Weights of a small mixture-of-experts language model, trained from scratch on English Wikipedia.
Size: 17 layers, width 256, vocabulary 16384, 35.2M parameters.
Experts: 160 tanh GELU neurons an expert, 1 pick a token, a softmax router, a shared expert of 576 neurons.
Below are experts of layer 12 (counted from 0) of a mixture-of-experts language model. Rows are named router (the router's row for the expert), down (a neuron's output weights, with its number) and show model dimensions 128-255. Each number is 128 + 24 x the weight over its row's rms, rounded and kept within 0 to 255. Numbers have three digits each.
Before each expert's rows: a language model's description of what the expert responds to; "comes before" lists some tokens at least twice as common just after its tokens as in all text. This comes from a sample of Wikipedia text that the model never trained on. Tokens count by the router's weight.

# expert 13
Locative and relational prepositions, especially in, of, at, during, plus infobox labels such as Place of birth and Coordinates:.
comes before: " the", " a", " his", " New", " its", " their"
router:097109101098097140146135137091127105125123170133124129132142152120163160112151165133184094132165091151106144111131115108117129069177115100100134137170112145163100118142148096130140106137102117087168181144120106101098127137150169098084159122140181087145149118114103089148132121121129138152088155121106116141171146097142106113143100109100125131093106101163143097113142145087126130129147
down0:134176159137124169151115109172107119083133101134176182146099142100126102155135108115161131126122139151109131146096121146164121129122130139106138156155116069157114130130135165152107115139051137126114119089139123124122154084150118118102128119133100135130152187102132100157119147134122163089133094127101144091172118138140161126116093126110136125160150129117098128124127135129132125123117
down1:154172107128099112087151107095159131104147083176121112147139142132153143143134132144154134127161118123090103108125077109130096121129127123127150159124114132141123066125123118123096143115145108108145086120144124112129128147077165158103175168116140112130140148152150088160135129146136111108124136154149135131109151133147095152135102132194151135097129086141091162125165085136149076130158
down2:120145094121136107122108132132161074134147119126166092161116120155138168102140161135146117124146125142187146169122104124121115127121159132175132123107184188113204081128121085178135137116099153105122126121148106104146115118133113117124119107111140111125159115154129129102110136145081115094160103130113137071118077119130112112075109142137116177106137171090135125160125079081172103163150
down3:139186127123159143148122171141109125111108149105084141107098130159127116093108125117135127160161160188131101089121190149111121127141130165143149103102163101145110134132109188132087101179115133150085141131140162162139134124150125156097108138151109130108113150133156174130116179069135117158160145167145118119128136150109134097130094147121128139103175158106133110141132139132146143123121
down4:130138161152106162110153104124150096128141159118163140128107086131120098107187147145147140116154132095131129136136105109133142168119168116149180123107128125156130147121140139113148114160117160174128105141196119085165117087111109108117151150148162187143126099106114124095149118137124107160134098145133134134115080106147189124131117117083119163126119132140154115124095104072149111142113
down5:134107145100124146152136139108130126152109164115152089120158112121142118126095130110121171133114166143116108179109045098154132155149100090123110127148117151095153127111147138162142151129108134130089131174085092151149158138102131156144111081113140181137095142094126104139162094136125139130137091153117133132120122108124106110146130169156102164122136161125102157152162193154119144166122
down6:125129141121125131149127090146157134162137115149143118126113142141145113084108099113180129146102142134112103137149139157120142146130171122108144121109131076136123117140140152143123154140127110087124113130104108110121093100143122135138116118121140116138156137103089126079120099149102134118136113135121124077109134185127125139132187089193145130152118136146118129150140126158143173145132
down7:098127119118098146161145128120110138114085097114154104132108151122130134088082077146137115152099164160109136105105214119151125110155117104134121128155132127140163130141106086134146148110179143111147143129114080094113133093134151140082122136116127107136134123094145144161130129167134107103060142151127140115132105126105157102133095108153139119119111101127124105158066098125172142107135
down8:099164123178089119122148111077121108148109102081150098164132141103136102142117073130117162109116121152105096172141116074173112098164130123132107179146180118089128108146091117139139146139115142127138149163139089112118160112098110121175140113129145128118152146164117137108128124139148157148124103117119128103156104093123096140170146122139138096141161095094103166136126101139109105168088
down9:102154126155129148087101113163135123115109093112136157147136110104155125139160160118110121085162064154128151152163153121113096109102133124141139100151119096123100110159128156102127104113123100102138111106105137108111144134112163093121177128104128168144127120113126107141135150118094092138148141148132173147120126118138114138122128151140116112123168099170117135122086170153143159168135
down10:101158133189133137125132100138131122134121125130164131131108110121126158092101111139090144122179186126169110139130097138110117179078093120166117138159116115168153129164142126095149101170130080165160112148108123083103133137097142114147142128128134100144103078140109147118160147125105113134093101194134137143113117129151104090083120148156110101122156114163136068149092121126112107132133
down11:130154140116153152119150114134125106132136140134125114158116080164137100118123118107097147120142123122121100137165147114163114170087068160109119136128142100152161114132139105159096107087131140108117138166101090128160127164147147122129150101137156133142194138122106107139088084113140112115094176100112128148102132152094097164122097090137110119187168123073121106194135136116165122118148
down12:126131137173107108146125093118152133114128101149135107093137118123083132122145149158114110111103135119097135116119166064109128107143151137131136142107135123160106135114146136143141132119125131146159102184154138154117189113119105152105111140155155150113103125101097140111108120158161102131147168138069118094127140132137099142126081122111155094128151115134135105106103133150148111133151
down13:148114172127136121139105136103168142146110165169128129125135111116176141046154150156147104094109120141153106110109121121153116119062099156126095138113158150110136145171082122156101135124174149145134113132157125137092134117168121115147129101139127123129115136123128144150192124087114141134083116129142128147131133138127111117098119145120091133083107158156134108115133141118113125142168
down14:126117100137116176118098145120119103114120092168133138149162114181116103122163082141143151140086147146145110142118097115138117109133126156099112153140150162121180142160121105153141121123103173141115059108143097122139096137134123079123108122110158136158126123175123113149098171106121091094112166133128089132125132111110156086121118122117147127142114136112158164131121093163134117127158
down15:107144135114126116131143133136148151135141130139132106090129122102114097109118155075129179121110140095085091114133126115147119114121129156158119133103207125170110104119125127111160143202130131094164141107095143147132123140153133127108096142107130127101135114135119130125135131112112100120130117148096126152133128097131105114142143183105176126109145166108096150120158094093135164147138
down16:146116130093143104102128096141073124178065093152158126161098128158144145150113127120116076088163122114142095125150143149128147129091110140147144140141144158147117123115093152139159105147134120119113117116162150155133113138160097132134079133140088151158109164142134156140105106111115161086125152158141109144114095139123088129126132124141119142152102124114131166097107143105182107095074
down17:120164158107094101100119145120100141138105138106152127110130156117100149153142129105122127156137147127089144131144115136124145123092132106119135101125149112136129137148138116092119102138111142090147119126114101132094108122086154143130115084156114128126121138137142124166157106157093156143088080118158132115141127109136119112112161125163149158142140140136127135113153144103116095131109
down18:151098162115117111116118099140127166140108114172125092104134116117101178081125113182119135146118113142164080134131165117125141108141097121140120099169130144119163109158073133125137122171091110154111163149146146119124112154148149146092117140153122114116141139143103072154127103113082091115110116164087170135130119166106133101124130070134144110150146112155162124134137105123147106130139
down19:125145132137129113144112141133127090134139108147104138091099119134122128133111150142132131134164133113133139122105112132139118102066175147123133125159114094089113177185183165120096113146100126117156122162136159126128123110123097143139140170131093094145052139139144181139165064149112138148111141118136115142165144107129130162087102113105118121105107124118126119129135134137138139108132
down20:108124128088109143141133118133070127186167084066140104107100153117138166149103096139132111144112130190123144138111132112113114114108092119112153126119114102100109158134180148117120107109108145121146095144093113142158113131156141163167154124118111129153125105119124104130113135122169114111128157114117129118095148122082144126114103156134149127118133122128138118062145129151184158150097
down21:134145111126127098134106103070152111071147113117118120124083109142163162152110143107130120109102109128150141148148146100160154109142157145134135150180188131098116141086146093164097121131151069147144119116079137135138087133156145082168128091136127128153152144180124152140119151151142124109150098144097138147131114118143112059162128140091134152140106129140139089109128132120100116090085
down22:124124133105125128118128120120119165104124127098147159115093091163086117133144150105157121090139093125107181104157123130097153131137125092146146118166152151135136117122130147120135109112126168169083141147131148130172147107096094141073141111097110108140161124108133155104155130105124071141141126128123173115094151099150135125150095134119142126123105164123139116146123138143122147123135
down23:150148106116111153131137127118133162107092068102111107117124140132163142102138125110081128126083154135128116106090136104098166170140128139130081137126123110092138105146156102136119113126110148130122116111126154117116119143153190122134139136137116089136071091153134150133123119101146167067133133135093135146129119138155113140130120116128174143124119135118152126073138133155137153109124
down24:140131099148123114112198126133140102164134158148133135125128136130162158167080156131154092134160153113133143158154115116084133143169132166130104151137138105137139081117126109120156125115130107113130099136140136139132113118123136151136124114177148121127163173108104100156133130141092175171140109081101097141136148153137156159149128149136104106150154151162103134171117124113079117136164
down25:157148145091093150142129098102102106174119159130144139126091132118147133122098137155144148149166146129138166138123140087102103135156107134149113118107150151094112138096139148156093128130135114098140120106126120085131099168176199140111131156139135099108135130121160112144092103046159078151095096105130120178155121095138126097123121146121130106116106177099116105131139176111139139151150
down26:142163120126102110118126137126092154153114096131136086127201125121112113159161138091145085144136123152122098093133117111134090135129136180117087102120101107130131121155108128132155130135120139140139156144138094140142158126125101130133137130145132182132155151167119132164127133129148102094148165083134100180115121147161134166113089096141151134186133142111137114152150089121130129109129
down27:133128091131150131111146089147141098106128167150109134105099142073130125149152125120125131114169052112073137130168100164127150111134150136122145171116207138166111117140135152076089148108115173125177140117118129133113105143144140132113136125123128104130145136093103112128118097125126107127156141131091128092162097123119119117131113170107148125152149138145110131123131123144081121147120
down28:107161119074135116152141160130119142120128104154132119126122168115111092134114098116105135127108171138135103132103092144151145181155155114137125126116115122082132087119175123130140108158121123138092121128142094134160114122138156180124158118159139123111114147120136141095102147125164132144086165093144123097124149135072117154117143092081116132119133098113128115103150100138110168131093
down29:146130152136138147099172133147174127138124148129104130135150139190115117151129136138153137126132107117136170088100093134138143145107127114151147120146133165133097134167131112133101138156110078127118157163164120126105114096129136104167105170127092117051176110115143100165144110127144151096126079122131145134088137119131131148150121097092091117111113129129128150099145088123158158125085
down30:129143143138173118106109134140103137064111128147115170125149139136135131100108155134115146143153138135119124124083114092145130155120120119123187144110168172124129145110105091128145120147122133122144131139127106107131135102121105162132094090177124090095127093128135144101129071134097176140094131159153172120128116147142150129151129161126117114151142118122112111145126105153099127127138
down31:163134125161124127152154123150153163145131163141132116182110089147133153110126154126150158063097159140135104107143135113151110145100107125120153146121104160085123104151122176129119129123109170113127143162144131117092102141166103167148107131114096158101135116112111129189103104117128080138175126158153067099081109144189131151113098127137100124116159130087140127163117122093124122116151
down32:133138112151103145115165096110125146135113163100139109115129090130117161125132090135126090158189075123167124142132126108132147127122188098148111132081147110158139147103102138138159085160131129136124115137096172150133125154138149096155115166089143146080128107149119166068154118141126149152130083142150117192103096145106143160141100113120098130112159127104093138151097126109131118110144
down33:141127145126137107119129090137122146131116107142125155105146122159102138202102120120128136094125140113140136132137109153140146103097141113129136124134130129115146157086107125090121118165138115141144138124116144128127110078098121131138166094094175166152067122115146135148099153139100099119169093150154139139134121136122112145117140129163134130173159110086145154092132116115112131147129
down34:080148124154140098152149095144121116122094094136131139137142141152120154158129129167064123099113155128159097135161156152133113118125095097126128168114091120105098127100160127150121141131118132101083112126094139128119126144117158146133159138105071061155110132132120119145167176163186123164151129144136139168150109121122104122140110130129114124125142137123140108172108112136169113094126
down35:130144135123164134114136114129107128145150153112143135135133152121168138052129119099133082114169138133087156117133146139119155128140130086113132138112127098128143157086109094070098141152118127096099124159114141154111126140139144143146163130134139108124175122160129113138132115103123106099079122156138127122146130117124154082137109118114139119117117109145143117110112153140078145114130
down36:096115114111093079119124078122087097129115064133134141146158121108118148120135128122108095134140108119154152127137101115126134131127148100093113105115137143116124107106159114109115098136156092120122153102110097167136134155085080097134089146173141141127146144122107125108114144127079116104187130109119175095117118138086125120099110106093140130158129145213134079164107107141127114157138
down37:128108152136123130129092170131121077104118143124108143131093117137096113161115123101114151131144139146122096139099146106095115183128159089155143088158125132107154115124146141150148174118182119159082075055119127121165138141183129111137110088121111117080119140138146133102109119143133148148130141164121082145098120135116110123104140132148159102098096136096097118107137114115137154142100
down38:147130167152123117110117119108139124160083172149128177151133122101116104161153185116136145131076118136106137115074100186130140118103138126167139110149167158149144112132162154127159099093165147096131118108117117138097161133141087183107174129125145116156127125150118131135083134128081135135097118119118096138135178155117130124128117142100087146130121151078110133116140109115122111129132
down39:168095105102137135143136170101116123167131116123127095127088140087143095148123098136075140101101169094127102124130125135141178126150168125118105170145176136159138172157088131169104145094146129159152124144132132140091153129129122165110106078112107118132145133100122137140147120145166107111132146147143096139110073132143137127074119072123142110102123133079107120186133124138086147119141
down40:105118157114159187132125125173139146140124140102120093156156129110094141134122133165093132118147143092119109093115151116129103153166110118154138129156102103141151185140094147116084168140118158128140113128148101124106109113137127114154124165118111119185138113145143130106127149122099085110154137137116143114162153126111139105059113157118114115180112154171090130137128150149092157130136
down41:121166114148119128127135107155156127148140106147079127148112106090121174139085124101176106161160131129142091126111163169123094102107142134136145133112108114084102118125144119156133115134141079077093151111139122127129107120134086112169122114145092113150134095143104113115113134078106126137128158082118112119104156141107090133142133137104097125089140141152068153183159124097166128099138
down42:113168167157148167155135124126091133108142167091086113153117167152119130136130139126137128112144144118071129179115133167162128133121111142148124166109154140123142119102140106115089111126153108110157112137089132147161148116154111154092169111120184123107131158111115111164120175125121107121120182105140093137143108129136150097144134097153134146080106139125091135154117128104108132095096
down43:148132138111166103143096142134122111106103117070133131126066179133107086133117129099152066153147144124116144105172192125098132124132088151120100136111120140159148137104156119094125132151130112126148106145134122138141124163164108135151107124134117099171110129166126124138169147155111120124118128096109122159103123121091088133110133146114098091146114171156128102126123150141167132134099
down44:109142116133138147123100170114135139090118136142138093139103132078109130085115136118139156139126126117127108147156119120117092141117147128135143116144107126145146133085145148135148175133146123148098128182165122091185119175081112111120112177151078151095150160130109125096128106152107159105088143104136128134105176156087114121145149198171114115122110128100131109137129133121137126142139
down45:137048084142152151102144147150126105102136136132136118125143129127088136111133136149097130133134115138146091097137105129155115126122124094159152143123145130084160134121133127194131180090100148145119160142129136139142126136067118163114138114110178117126181118125142130131130113074125144079156152103152119196129110132156124098126100139069102111116133110126103103122163116093109178137148
down46:136129139107148097125132108129162138093156170149123120095117138123138119142142120151134131122096153114157143113112114138132171094127108091124151133160115110163142089100130121119127128138138178099124124190132179164133136117123131175158121137101162095114099163102169130166124146148120130103109137133149133152103162138103129131159163104113119109074120125130107124129106100130102105119129
down47:120127117158120136128137119182117128074150105092130127131133165140157121166136155136131109121138171090134155126211125142088147134103171126093126085127180136098139112132141112139154142138109128109093136104123174127140099147084145128120108096147160135106152122157150114151089111098106133113111101123136118121141088117111119149109121112158141153144103161140096156083121129171090151144109
down48:109113144155128118134134110115110111134091110104113160129092111126108187107152084163151123150193097129132141143155141115130150093115081098116171127084154127106104061166112113126133105126156136149146129111140109149136143206125133153127115092149153154080138146132106148113142130112115114165136134122173143151150103147123182125117148162136139094121110128130154148126085100144104132089145
down49:106138167102150130096158115170156088133136064138117126156098118119147149087165094114163131161114154162147147117121130135121133128126099139068117100107107136150101136146134149088098148144130128124126100139087068127115142127143101098099125133119109077097190144136132148114134155145127133139141083081108118169133097152159146118141153117130123152089145130163144174137115099105076108111143
down50:114093104119132116150107095125100082117153127133158124097139155121120100027095149097104129134139153152125128127133128122132142100157152112101118134102121129162129142150136108136112146151154163136103091122094127117125140103154174095111099120125112133119147170124137138086118101129107153157157133130157100117154118127162151144122089097132096141115129160126082156098112177118167091129150